Weights of a small mixture-of-experts language model, trained from scratch on English Wikipedia: 64 experts in each of 10 layers.
Below are experts of layer 5 (counted from 0) of a mixture-of-experts language model. Rows are named router (the router's row for the expert), up (a neuron's input weights, with its number), down (a neuron's output weights, with its number) and show model dimensions 0-223. Each number is 500 + 40 x the weight over its row's rms, rounded and kept within 0 to 999. Numbers have three digits each.
After each expert's rows: "comes before" lists some tokens at least twice as common just after its tokens as in all text; "mostly gets" lists some tokens that are sent to it at least half of the time. This comes from a sample of Wikipedia text that the model never trained on. Tokens count by the router's weight.

# expert 49
router:495494444505507474449529569482495416528479463548427468510514472586541517516529528494449492536511441484522452524508531448492587531501483568519449492533427468623517491486493491544526535527537474556480543486513504511501483490481530489531471428499490518527492546582560465512486549565466530543534522487482578423460432479443545500496483521492444487445479512514444499499450400479475439484493605489535468476562556586486541512484535498509461477498516563526564541547483522475465434576497467460505463520564442406581511501502539399482490472533489463492430504496561527483517468495418420507449471522510477500579513478525436466496559473477495506509500494507501506516489572491461479511547
up0:539519523487549505505482460498495545498544527471484401515489519472574430516451506551543492538548476461495488569525545462571571530415537481541532431440509582468569553516506476482430517471525501464525520525491539464478448508405528560492554441485428583474418488490528491494492518476511522487543535466512488504506535489511482469534497475542489534521506492480501537453519468473485447487567553474517492460493480560451496486526481567498480496550519624559513505499476615449557504468499460460453508569522554500514512473560454436487429429568516538444429484509556516484542470468485486512485471511485553535494537534570495424486524436562563516490473465457549500479484489503525517396468
down0:509587530457484421490492518517624492489420394488510534523467492537448494484493479450534539460444570567478515571497468529392514526539507473554509471502529554444449495469426585517515440552501460546574540573455474472525481461475518503456475504423549504507457497505513508524476495534444508527528523457485478496522407488545526491493495570585492518505485544462526495535509436516564480534482515512593527508527592511428521488499557490444495452505508440520500549518515533492530516525541499447564471479528536451499548570456543488446570533476506448519495478409536525454512484493553470535398479463481501478474540496491451435505483481492483498469511570499534464517487481486456461503472
comes before: " ", ",", " November", " May", " April", " August"
mostly gets: " July", " September", " October", " January", " November", " until"

# expert 25
router:520469515560539470454456535438464534465476500519398527567542451510567493514509550504491498545489495513510452487529532428516530469501495533478489530515471504573513469498510440506535576524501448610514495503524553488421531511494503444527452485493514502466516519545572525466529536484452509459482518541471504507514483498465566514462468551459474453482463490497470563514494475480565403458459548515575412438543524566544536520471585538522457495486468520499492537436470512473470473528550494440475515473542453460516541480493557451505499442552433473425434551520527560491541379457447449462482461478525487524524522510558486441452555520472539535519475401427512434471522537431485525537514
up2:494504554477540485600490576472467514443575484462420516483539440547514505515510504473499501486448436502566479509495520519444513518516502512514522488572470474580590487488521451493534558518518457399536492526498476504442491504529486524499564489489568508532439452541582518439553508515491491509430497476473483473452472434519594497475517486509496510450511472478460469502528478520443437491454453565531432570502498598490493468494489495566468477503418520495564512466549480497523437509507547480586470474513471542524501417505488515470503450491459539492470531448521410514533526509501478542518529502504533552503517456519518469438534465433508572522471513443436400489461474478632485478553
down2:470495479557544490491515466511500482526444465367549491493444540529505512455506488519473439548545499457530373520487457477504422454463539493493504523419524544499475524513401480520512471533486524463557517483589524472556496493506530450534471513460427519519490568471511517460562471426582563569502506490540564543555478450517484530503442544507523473524452446501475539468522489507497602470496455397480510488532520503490518429472438496496531441603534519551513473503443464497514513511524505487486521495527442545504455584491457536569537452520500512558557529475514490525534440441481444526479506435458525550556504452481513493475484589490486481482506554579524520455489511493469559521497
comes before: " the", " a", " New", " its", " his", " United"
mostly gets: " about", " within", " near", " around", " into", " between"

# expert 54
router:564453511515530487447517535508477459517500501570458455502528485542531509546550519523495498514528432452511518486567519416510505550518485597506447570470406400591495520484450458492543507509491418575506499453519512477432480514468493466564480470493539520503502525552530491445509515523471584500498510514459558400499463495436512498531490518507493493461487511547456528486512465499487497456507562477526416501622561536518562524521493559501515518499552480534528534489465511520457425578467479480498488484600449413493480478516512450481487454527490528458462489529519559464529510506453471534501486483511508573507539495466433481435527498430544556469513444425485447520551566467444440555556
up0:527491512510506502498564436463432498499468456550521481491564505479527570558486486477470514489548450435545494522549464433465450553495485588496488543467528494456445558491510466561500460437512458483497509489470458439418511491458427481525522415508561517532473511496500484536515502511512500443596535447545529559470415463515476471492507563446486478529478452438449539518514480469504489535409533491532467507502470476491517526546550521492426404500466558526502468556563407431495473467584526507530504512490466593555523496446455428518526482467524492521523503531528536509562394446544481507479464490484503517502530519510547415515521484573520414526561468527528486502472467482483553567537
down0:554542521506457560483545528530437434563447509479499539453446504553502427474548492512464484478561528505515541463496472608490487477556473477495435489450528499457524516517502505520439515453524518407503475542548474481470554445436564463487577449428436469548571508454590495527491477440457515455496547481537398494519562429451532502496487482545580512513568445516494555459508462544574488533516532503465548516574509516477436537491563501480554429530472518468491544524500484511456559519486503499501474541501486501464463529453502437558528498543511541499584478567470518496437422506383475496467495488522533531570520466481516485492480533546490481496549511543543451473520509477505505444537
comes before: " ", " the", " to", " his", " he", " a"
mostly gets: " during", " until", " began", " before", " after", " However"

# expert 43
router:538494462465539448505491502441510490477436490573489496515624396598526509519469547546473508535509443479511505503548542434516504538481568508472470519486508473536514512507517449454521486527517451553452458540528478480429427524444507530525491496481514533537557547570479431424493523483495521490527535501513538438464434519461584526558440572446512516480473535555538513511463423433508528489508537464521437496549509488507520529455586552489506490555492551524483542484514486501450492521505531485439480420588504482569539523504515473517497401522527479497410538523464547495523495460442403480496485534501506534539556548566486452431497463468535533470513488463513479440481457432492552543538
up2:441533510494557450461466472523534539451449447507515513506494542463507482449448485480465484551469459481487525560471561443540466511499541439436535502439563488623554507551555461555475500499520476547576471525515511526447537454500549491505558507526514480515502488495486501476520522544472493503602508469454514486475516544534432602485475447525516515531508491554480565610526516502480511494448520516485451454555538462510507449540488452440489462438454535482477500418530557533466505514510542478417523449486460469537502452556532498516481503456457463484418570527482517498538521506479551540570469499499506427479468487589607458490566440481512525436507489467382519495517495512463456464487
down2:519559508578497448517499482495516458492480484527534579506398482521547500470474476511501423541438511482432490455436492534469543515538512448461476604532516563499400509482575495457439502511590479427469482566475523547493532526516572529512462521469554553545473497453456428548536547484479484520485587506458554564557515466425489496555424555478476507549553514457486502469487498529463515546515489512420492542506546493566496489487502489527516606506442440484498516511519490544470523570569514431506491484537444542474516533528513497492501510544453502494516502504484485458489533505506480516557551473432488506534486483474504534449401534423539540474461455495488449554472510511523421450428
comes before: " of", ":", "ing", " in", " for", "ed"
mostly gets: " number", "°W", " Species", " List", " type", " order"

# expert 46
router:474487454540600527499543510495487402451474429567444498477506444543569499524559538538467507506541467490491516527504554451474505495479533565496504564523432399546513501471470501472477555530532456551499493472548496526500451511450522463540491467480457563563512541567459419415555534477460535495502510483526547437502454493429502519485468542365474493405514484522501535458504458408518491468475502507486513452546559549528514504536534585514464487488481524506524567470460490483518444553516509542472495430530449462524520484495523494496517548553502429488476546512478523529524532468437428451491499498531494532561527499521498510394537455453618555541531491485487501487541495468550517508504
up1:485535524546493561494488561447585487487472580599491525486443489464502476463489427573552552477480586471611485488487558483511505534566482454512525556469528480468568523512523573513479480517586481476549519521545457443555500536491541465579509538519490456456489486518419504437521587448499540526478492500484553466546449456457499476466491537481491455505433577529551466373455583467476459521499512474555479488496475569493466432502497479475497495514474556522460516476475529476460469462508535477527517496524456493508493513409487469503556541577490484514495469487569507480451498419444497481482501524484477462480472527525466446469484481516610502526538528532518483512541462481571552488545
down1:522509517463451484485528473378527487523515522562531499439532450508504492537440487440485513523444478435465477397468553544452499569542513564556495554494516533519442488512569493535476508465468434528508462435428454507511440533431457482521479510509553524465518511500501491468586511533472521475501542478478505474466506473472411497482497503516465586498592476549500418496478536481499465536506496493555504494511423593505518441538472507482495475449519454469557575507559504534451542516504525475539479559495455472524500468487470494572506633525452522454503547518563472577443545519526510531524525564432470486514481467503470529475445508450516494477572508501501474495457590445523524569562
comes before: " in", " by", " to", ",", " and", "."
mostly gets: " fire", " songs", " players", " water", " students", " often"

# expert 50
router:481536504468535483417471522439461417491521516569498505497548491539501518556490492556489494530527411514454520448507497435531585544440519471450526554536511412562488480493464511500556508442587467601482483593498571482500453553448514462519483482450515554538560508535496467413527551548485541499531501476496475459535456465461525524520473540447481528449496481518548542508489445438543511442429529471487431480528552558490506551537512531495441469526532517608516561464473522552483437521499550525486446462556436520580528474504471480476468515502471509424491554491460544457504484471420453436510445526546498501491583525515532466449514463502522535514513486426485501466517493492491481540551
up1:457486471546535542516500525398445563457484547533469508459508497478516500421494498470477512422511495465519507509479486429512509525483463395565489522460514471523571492481584503460505554525552535557419433512493559433524513504522514436523482472459470467506484505580556533544514468518555453550490438487559516467508476453564458518520503479493506461394553517534532458413508529488541496481472538454462434519573478529499541496529572499542484455634565498497458545508496522497504483450491461579499502542530442504530508506516453530477445469518470537459507522496523524478523506576558508522488461559482495437511492472477495481527482491553480393546535426477569574493463504441524502522554
down1:509514516522516494541436520453520554512502446519529506546516570444605473513575499486532510504550462454538513525467518433506481489461487469452448513481502521433475502607498482538585432483470511486418547516638461532547517512547519466531540479450443497489517514443486474494546502552573520538508537522541502492479462492456515519469494438381436438536529505520513509533495447465474485541495466469513503510555461495513514561516534512388444486518517514506565588537485586518491495438495511453443477496504490541502398518541468488447475487519500506500525428513438476507480563511482555483458509504535479537455459527536518510504470504531615475407493494545518440523426493533488486529503
comes before: " |", " |\n", "0", "1", "–", " medal"
mostly gets: " World", " Cup", " Awards", " %", " League", " Championship"

# expert 55
router:484470560458525503521498507483520420485482482605499493470560514524554504597550570564501499524488505512491495470546529417480513502552511525474450564527422389595486459478533490474524561485538446568516513477525511414454461516439507507533479487488513555503461519576536458498468530455419553488478475474516560411495479529473564478507438550432463475460485521570497559484470427445531531449458536446512502504556526496475486529487557558478498502511489545518475568537467515515511465524484537509479477478521494483552514523542519447440494533527480472467460529476441580556580495425423447467476492493553492553525545501513404489440495466483521508441563468443516495493508510504536550492496
up2:398479497485562458491494503490550501490521437543406492464559481511478492503494516435486599445548560506467582508512541406502475499528503533466525528568584463515511505499557533512418474569550507476434488501531514453476523516524554486549470482521533440519526573452445457459522511494435482486483557527528540499490583485433513444456484549440564478520504505480489449440470520441504513461511479479572474509474498532495503555491487543428435514469466500474495462464469509493510508481466496503549506497472493523566473483530505542464572513527501528509424497394530522443559531514456519488501492554434536595505463436484481533444507544461501459468510534411572444497538430516463481545570
down2:545479478523553494546485530488471560521511488543425565541459446479482442469528424473463514488512455496539615532491533501517415516512496530513499523513531468463531558505498488506423542508520560540519477469449570505482481491593498563465475466496531503453572459448489504503566485463454525487502441432478511524540490522517386455420471500428515516595521480498461463505557498443510386548532452551478437517544507447475482486483493476535445498518453557529458553491562513519483537489555445461505488536463472488533546514512475514499469504532467564570485546563487497498436563510515501575477495480558505533419497500488516513526477436435437516487433505532485491529525575506537574432536
comes before: " |", " |\n", ";", " |\n\n", "–", "%"
mostly gets: "/a", " DNS", " began", " goes", " MPC", " —"

# expert 11
router:460489470520510519471534490462489511442466476569451451484545478566516480483528519580532470519520461485458458512506466428553521543514441539483475529543462411576579462433489478568483607472598431583535482505494509465438477524402516547590483480477509544527528478529559436431439572506463546515508507529477494494499477495501578459509453534483463496468470475588488502555516461479505491458493567516511460503542488518474482484460575555507479513418482455506541544539512503578501476473511489527486459444536466515509454506506506448478524464508508546462510556521493561570552481489405429526500524478526500518488522566510431538469459470429568552490496487520490451443465498503484512567495
up1:514507502466531480503441480508534497440551438488451507561507510466506508534515538488454451511508545555542481505481506488592560500506510504546479507506513492494485469411496432496613557497489427507510579476480512526417502540547546533479501566538484502522487488562487548470498532500525517509528530532449432509394542574472581526488491550556514507464528478532458499510485491495391456477501543516549512518497536475505524581535470538505470433421494503522561508410505495545475573517488472526508496447500612481468428445458491494497495549502530482444462493428527501533484507568490489497523505493497500457581537498452550486573549424430435511435447520418492449529520490488431566535520
down1:444457539562436579463489495497464410495435534479536423475443545494502561478535512483502518552539407441504476464467497517522514528485467494504449457438556533494522522551467463549518502500487547543490573494454539509449496468493508500432573424492535472442558559431497473543476552543511551455499475518511505426518523568503517506520463505457495525462534523461474424537434470437565462518545481461491458521509581514506491458535541479492548491485524485514569535514516493483545462449442530487540542538498465534427508500432462457436450483527534528511522517577514509515556516538560477556497616469463510457488529479499547457527531450567506502396510483481502510407523514537551485467560
comes before: " of", " |", " to", " in", " by", " with"
mostly gets: " out", " up", " off", " back", " down", " south"

# expert 51
router:528529540502527486449480510484493429470502492590484515458584461521590481551535463544493533555519442480499479514515535414524568490456535536415510555531517435527501513431516531484530535513553464576444448527489517482469450528485506495580440495518538535563529496537503449436570535475464549531504482488490568486500483501453536498474422547437456492392520493547527531495493458412572497446455554517511414484563502497479505501437504528514484492554512564483480569504432570522504419487473587520461461533537529491565524432541476492455513473493513504473486579563447521520527481461431458456472443465534484555570503551526470477443484456461505514523510478470490515458528510494491492527509
up1:494548503507481460488443494538516513546527393520483565522552579559448540521475501541407495566586427497458543423467424501464504511468473529510448538454495514573504393473461522516532467480488460555428522536571453535510421515489451492509467475454484569466489509460463532495430481511487533528471483517466486465483536540526540471496428555490485537522490525517573481554491502526449449451539513486472481479502472463539497469444513465505467507549491491513515434487498550547468456444513486520493567465511501518480434577482514483528493533438487476450460514544517499623500515555485433505430472518511443533540499516462458509542450470474467531495480487500477452539628525418502487575489
down1:432494574488466459544515497534504483483536443517441476552519538503480534504491471456452484461501538547475530536482520548506441584412538457568451500487485477530515456445502519562521506572503525485445458533473500480451519489553486535412521499465572556528483481455430497503554464428536493515487523494455473495504522525482499611483550487531464530489515462474565490456467517479477489500470553473502468371560492443495465472489534482504441466463442484503527507525537523469457521459462498424542519488470551566551429480465429465492505484517497534527469478529490420533530595510509526496531599614482606490597510537516555464545495504494497489500452520578485484479486435468545511478500
comes before: " |", ",", ".", "–", ".\n\n", " |\n"
mostly gets: " Cup", " League", " Championship", " Championships", " Festival", "-finals"

# expert 53
router:556539491504517503487464541459466426469487497618502518488544448544555461521536528537455501508459468540505454528560532413476507493527445505434487536526478394581476485438485506498536508511595455596480468469508467483467476531413524511569508508495514512547548516565546406421501526440460583509480524497457559460514506553462551511477462528481436503449520492544513508470531418430547515464447497532477491444590515521510501501467545510534482460471498523477478562477489486543511471572556563513489421499540469462550507466525494479492447480510502487505472533566480495492540467447400436504448488517545519528497507564514431485473537443484580533446516446482506481494511539501543491465511
up1:537463580553502503500539512457422515462567497593431529471494451540501565590539392419465455525500516482462473440594509469564509515533488509447470494483535574508430484512489526495499490549477475514529528546546509501447506559483526517519450477444512549494518427522482483466500492510525463557472503475560518488423555500452470457503514468425442447486459464486517480501467472429487454540509529481402546559563505505506517518501473452436472524555474473520549599554565511580544469491462477551588443463487502481558477485431482460428547446504534480472494477491481481519480544520515486497545531574517470493463485518461490480508441523486508569480484492467483484469444570556516540523461
down1:561489464491536509514502437526548529507479530501515499519441534431585477547403433542474502456522477493501501519536485492518476432501498478528561490444472505470461478556484457515455491461503475544505532469480578470500554502540549440505506484449415510471557518525540474506485508509537459459476521555401516502596551522518408504403575409444557501507492497468462595537433473506528516545474506502540478440526430519550487499462464512506502495532567481485480521480503491523535593467528474527512459452523518576511555516444500496507476548493454463538571483487475465488479530381525518581500547522510497497515479469521546577482553436489472483573488488507601466507443454489558521475515
comes before: " |", ".", "–", ";", "%", "th"
mostly gets: ".S", "″W", " Jr", "″E", " Apps", "31"

# expert 33
router:486496486482522473448485516531471458508466495598504478504573499601527478577474517481528483553607450505466498506490502448538493500482495549405465542522472481561456518473482491477541538580568429605502470542537541503441452568435493476521509458483541549531555540565508448492502534512512510503460473580512538471520436449455612543510477527409455535465516555597438498557452462403499528488460562494525448504532497521516555501481534517499486486452491572524501574510473541505447466491479503449475410477554462489467536475500471465503527530508490482498493531494466514531521501481423445516519483441489470505517524534541485423432464480471519515519531484458477481473457513500428492485563
up0:485522544547480511463489451506578452501551541509481464461467500468566548569481518469625492505491482587517473557474490508492502507471494457511496462507481505502499550433427443513502523460475468455535470581515513521496543482495501476509496454453477520485488495515481487531517498458485520501550460489454557436474496519524606466403516441506523469490543576496417507577506483471551493490565482528463509544535523462543461477478475516511412526452535511492505498525537489536343460488477475468520508496484510520472570557427434506546493530542527510571526451458476519509505542480505474523543455558592505587556539488477520465512473511440455506514513406471480541428448484424524508450575
down0:504528489554463457482578514530497517481447567452491540497491521531441585534490485553499531469472547492521531429464503558433473455490464523539458568454578489508505489484467541558521545468533454494501540435529482541439494459416476550466533461519422537488445491465500489534469462564480488470490539470590473494525578453516480512486571552481504533503406446483460429480535507472490455450496532455532548487519498478442513584436528544530490487517470534520515541553442509528565509445513454528519445501504546522423486500563528398488532507571481431503410529506459522541537455495529491481557577535464525468527468542482522545438521503512436481499506541506482550548454437492421488543517
comes before: "1", "6", "2", "4", "0", "5"
mostly gets: "201", "198", "199", "196", "197", "195"

# expert 35
router:483474501543540537502563505538468429498472483596429502494606505467513470538548492510518493519531522472514525502534566401542462481467466540514448544521477450593520499499477462543524529494455416638472526503499542490473498559481531552507502497492540491511533491549524403494552577505480519522529514523499496456463453478408571501508510537451466452444488620570459511534509447435492521519492564485565401456511531482490506515482463527499454489442449530502499539512484491475444438567482537458512439520581463449585473505509495424482489438527471512503498527515472520536568557509433447517512503463523470484495541525528494425456493471465512512483479482462548440509501536498497518517489
up1:546488429516535503529548448536522541503503585535482471477576506472564527527540549525495514467458560462482524521448568467516499546406547447506547503457488494496464454444478557501481434493419450532554507477495505416489496484469451496458575418433445501512462538532513486501575491559446442503554529478557553451468503470535466472513476533507483524474464535490459532490507514554501535493524464452589501470532486543497418530540487567504558501513475444549547541516460511483441513531523401470507539484580549514468470460531501458459513522489556463479588503508532410480572551504523509504439487465521502478499441472512445437531485526509538525622485484463539539500533482458441517470537
down1:461483546500487550416496507527457508521533447507523478499455461479579514531539550477545451468480565493442516493536534454503504503505484513441527456530535496510504482499581416465482530510504460524497419501494431478555497530479587433570531540514537493536563471516541450486499500535565466505539522504436484468444503535507477534448494430424504496553511458495471500521479507523477435495522489489512508504532572528499528491529456409517510517432457459562530563587557467578526449453539509484442539493518534452495628497542522506516555468503515469506400458457468522453529553564534468525389438488499497513484412551482446581508532426449483487503484444487541540523483504513516453534509
comes before: "201", "0", "1", "2", "200", "3"
mostly gets: "201", "199", "195", "198", "196", "197"

# expert 21
router:506528536532475466447464564434482511479496479576487542514493402506550488534463467506508498484523474504422514483494562417546510519542464512480490571557497484557466440494484421514506526510545409657503516548472481500469485552424536519522500499507539514401485513578506522471558503531532612479521524508468506490522455498452539504540419488472493497468458500528467482469536487424505475493508530452526488418534518563523506498467553535505492537507456474493511482390472515500498469577554538459443413450509482438553496489508502469446508502552514465468514540525487524529534488502490512465494427507525482556516532515520546492488473485421563538490490467501487477427469605443497589510480
up0:466470462521466425494545453496523467500501426551517519491558513455484467462498494522506489531487538499549515460495455466519524516449514503443534525465558565540392511525557528509439462477553530461423364477481484462519452567447480492552490525480530518520484483523532458506578460473527545574479489518471520435534527493528464489476464494452525559493448520501517471435526508505458498510544464450494496457499473432520504538475511574432398404417489523481479557446473517490540501519479415476507540520535462506525565441440605526490491586548522461559548455526504510506399491479491499519484481520553537495537499475489459550496499511459490490550496542576502558544449526509449544545564
down0:543488434511475512437439436456395557482526506559471547548540486492470571573569466518451513470443604558546514485488543451498581466509451444466553506570488520480500541446461513528538532463466534462486463493509524528506550527561482519494507488542500492465461481472492554452540430511434514524592444483441533485519522420571573496459460503484520522508396442483490503448505517523487532471541523569494480483410506512542538516496547470477507521520415498562521505506470494586524531472497467497548524564501496451487477489492381513447509512509504522486479465522459464538490493496551532446509492490480542511484395550458473591467506468426517503465544517521560498527504481491515476497549
comes before: " ", "aged", "age", "100", "The", "N"
mostly gets: " (", " (\"", " “", " ±", "°N", " per"

# expert 52
router:458558482510468478516552550459522450492469482583482551522506528577519474621558505494434468581517447532481507432488498432518569501509481502479465536500478476527481531510522500462489538509595454608451471504521475513494435521501510491535451475378514609526497537518528484472506510465495536507496495505422562484491479442460547486446487567463482495489432542470449508524436475406499491456454588485513458473510532563525504547447558507506495432451511478540542567500472537491465461489482539469500470533536427492528565497518524435520513517562492511510472532491449500536543528475437460504465488508498391483526552482522468499463519547415528489510526479505548510422542493444515546532525
up1:487505528492473570509507520513495501484515535489571531567515511586455461429497535489476493547455527451398620488488460505489505528529424527485463585552465502543512526498489562403513528545515469431529469581539454515461548541506479547477535481500504592463452490555501465386605532497481525449457521509603499490493545454515520460447479550415492519525482444476538445494506450517491537548547448525490541462498541482504509512458507572500458509473426463428522504519562490454501564447440516525460459512451481533502495581505485445469526477574497473491475480525540525488496477465470463460458506534531444522490517428475523512517557507568540458518473523512513552459519476553513536496473
down1:506519487432516531466540488521573451467497508519486534471490491497435539510487559548520432523565458482478551534500453542539522538522478537471537473514455416494418463521437443542505506490512534406510533460505439547520439538461489518519489535476535495508543503547494511433503548498560544480511452456497480569493543457432479538480423504470466430478527502480454516419466486508406490470585539506445407473557521458469489504474527452520511498498538498485519507515510488424540540542515413512459461453513517558580487541418530551548491533452514541550524447541501488513465486583542518509434441497477461497458472476510496560495592486451521472506540563560524531484479564483502544588578
comes before: "==\n", " |", "==\n\n", " ==\n", " ", "===\n"
mostly gets: "History", "Scientific", "See", "Career", "Population", "Background"

# expert 57
router:524516520513499469500473495503543482432510429616484542461538440513556500555468550459449483526470490543471516513531491413479539498501501528503530516491441473509533467505512493452500516499567435613525557564466563481456448584443474498571452457470533550565495524541525420427498510485492570466497524519480579514522458485496554541466480500514507523419503525521452501509464534437603480356510628459520458482558477514439539542438561511497475502510480514494477488439522508452526423492481559504475518509544489509547481500484434426514450487556502523499449497556500519484520508485450462458507506518553488515550510513518533459437497517472485547501518452496509489441513542476446511547492
up1:434443460572466487488477475540535522436475503559496501490500505499504489566417583416504470482549474458487530496438542519533421419526522505485522512458477523524578536490556490398491447509521469472550581470497554489554488556498480516607493530493485548560483535496501440471486513465443516475576450500451498585518472477413533476467505485551512525541547581533416477513477475501440487444485477483510520472520473521421564509459489555555461431477446473459473514448541458524497489507479536478470522468465477490501509506526516459544508492502477453473453405505462569494514539577472487453445495503471533519512532462514525438483517521456558482431525482498526524474524492528389563553454
down1:485478559530535529495537522488467509550531452402567522441489437448459531467502441510502472602497494513592473497486542443526504495488453446530413420550551496481470504471415530531526511479548533506465480517501533528520510522464459499438466486477462501471531466475515598500531397500462464456457491524590469432561548476527556460512490514503454525524519465507508477529533447440527478407485465495440508548502505527474519497489464491562485451532525497443527483577521585497484518544563529518448475456491554482487549485494493596472493519523560511453544471505464502432536490474546506527520484414508498465508479569461537536517544522545586551503524466427593446486520439505504500495448
comes before: ":", "\n", ")\n", ")", "–", " /"
mostly gets: "″W", " Coordinates", " Clade", "″E", " Succeeded", " Phylum"

# expert 3
router:508554488479553465499442581483476469399475460558458537518535457559541485538510553521482487495500461543535517464511501443555554502490487553456497473526424448530486483456504532514545500534518478507511439540499526504410512576453533518583444482470535543550526516532536461512587485480494500515508465573467570459496438474495507470418468528501440487438501498571532555533550458490536474416460502486536509441567538552505555540479552548515418515510469574522555503485470514553464465512486533579508399473576516504562540460566497473489467494537461420497444560537547515525553477462467414519504459521520404498530490497488468427465534444470510526505489475500539512476466500487499468513496
up0:549478526542535460521511538463536455439497467495441567510555475485590486558480596505531512531445546563482543478471545513530507521521466518611532485565440480561508541524442518454476533479449472510471495531562538485529516563482419458563500488486520476486471474480529500479497449467485447546545474509487507523536497501463527435487547530460506505527461467481526505487551485452532567503466458544468503547540536509512486543515489467562419508553536504496513511506552474509498421479460518430497470548478524493470515514501504462470531400430457532509400495476601529544512444487471450463510534439453466498466589456406534411489535459448539471515468508436441505504577439454510527441508
down0:453527555462488496528552450534506453517510588607541470504481531544490517473553470543450594420509516496544490524477441398461443475507472409482459575487491438520522411547465501493451575480598478492458549472474484459438541488544500524498500553515460489535466489498474510542489530460484451541439502446467546506554501506520542493519585549504514528455483546527504455524517531564504520417522480494527456500479498502477509500564495544416435451488538507523492528558520492522533515476508498456516486536424531557480447454520477457509506478499472573510500465434512531506420470461441469506496484507521521541508545577437562432475492507518483513512556494586459537545547488529456501549410
comes before: ",", " (", "\n", "a", "i", " County"
mostly gets: "shire", "ston", "bury", "ford", "burg", "lington"

# expert 24
router:533513534540559518435464597500464478445535524532422518577592482576558415517473563523447447460503517484423528468516524438551485505562458555460482506537510411591493504511510543510572570518499436561525449491485474508472449498479530498500494463465451526520506492536547516495485461470401493513487484514483487463492502497464552535514502594501443467481489526549501524515530497465542479483465520454483463465602507505547512517549559567514436453493503488551475531441421496560510440539528531480519481476538479527479528525506566503474498492562442530405416476462553500502507457488474506488471473448522538506525528545524464491478484463457532523510518411554500429436533530475431542502517
up2:462453505560601514421453557525468494469489523453428498504539523560510501546502458486504512460471491505443466506491535467533523538565472560464418499484498463527519537481625556481533556444438506471564539491448480500595541459494485437423533427480549525477565491532518462471532490512491493512510493490394504510552434509527431530514476544521470523447490520508517473509458478508512534486521569514519527529566519494559476526459512588471544463444475481481436490448443486458501495531539503499548440473512529543490476523522472450527504581488528454465427533478481470446562557482410491535482520551479545503484491423489445546514531511419480555493576500567537470518552453554477464497513
down2:527487454488468568526510453519546535520441468486560505518519489473500561495523544531550548528489441460506513507504486494473512512482448401507603544472439582497482494560440480524481448471440506508533501517532549470524459494464528542511575500496481492508507471523478503518558492495530519400535485476554501523515541472532514438539575490464553489618460519452525454484505485480531473576554511398517524498517427529501533498483530519521556527528468529410541536473501496564473461504447521462437571515504498553517535444478483496470500459532508520508513517402530526582490500481523455496399555455553503415521503467529493487458520427542439491452458467426465499496567438406471489551465
comes before: " the", " a", " his", " their", " its", " her"
mostly gets: " about", " around", " over", " across", "t", " how"

# expert 60
router:510542494556501531507466539403518466476508453580452529527556423489485450532484550511486487523504484429492534450535543433498488499487465545492536544549490431561492531516481475474498543471569465605482520454492545456509447572487507504554522464450542555548508470584550438406494545449459585470470536516467538478492455471480588501516462560513492517482447517526485528494499452470540447445465548449522469528561538492473510494464530546485478474519557520534477557471430472506542479533470533552545469488568455456513486452476525437543520465552466471478453569522465542499604512463451505446441483465501461514509571497479484478439540525464512504487548400431513521488500563461463488530472
up1:435558474500558525506514513522478497467538508594493583500529452437506519527497536541524449516474456480442501471452518483487489524431526499516593546558562466453473560452488446481470465480478506486502425516479479516515513461544527509549459491503493558556500556449468480480521534450482464466526499471474554573501442447518502450512500442506452527524437517496482505484465484517489483488458586563454495542504452453509524424490495495474393493472544523491493511478441421481483544474522548545545518502458477475385552525524522525539565478501536367530517562471540454558552475460487494507462475430490428468559486516472469518520442518522485536555577424532453538508508571468551579515521
down1:523521516476439547537491456497454403566472423512498482491490569515559551582584451474514543472565539498452528483457570444453503569492436491531552511505561508508490511494440487533474474472503456507489478476541563548467466487515471547495523569489453551458513515486500530550510403507508530516476430414572502511494579505518497496517590549485517554553485522510519500454464455480496515582490534500422485502534486476508535452479451506513505497462542490512566429505514548488529417491471474483523507549482442545502462532497524453518461525458475540527460440538510512469509519432465508499519537410461461461475446457505536516483532482486475504536495574640429454575535490473437520508450
comes before: " |", "–", "-", ")\n", " |\n", ")"
mostly gets: " Succeeded", "–present", " Preceded", " politician", " Website", " Assembly"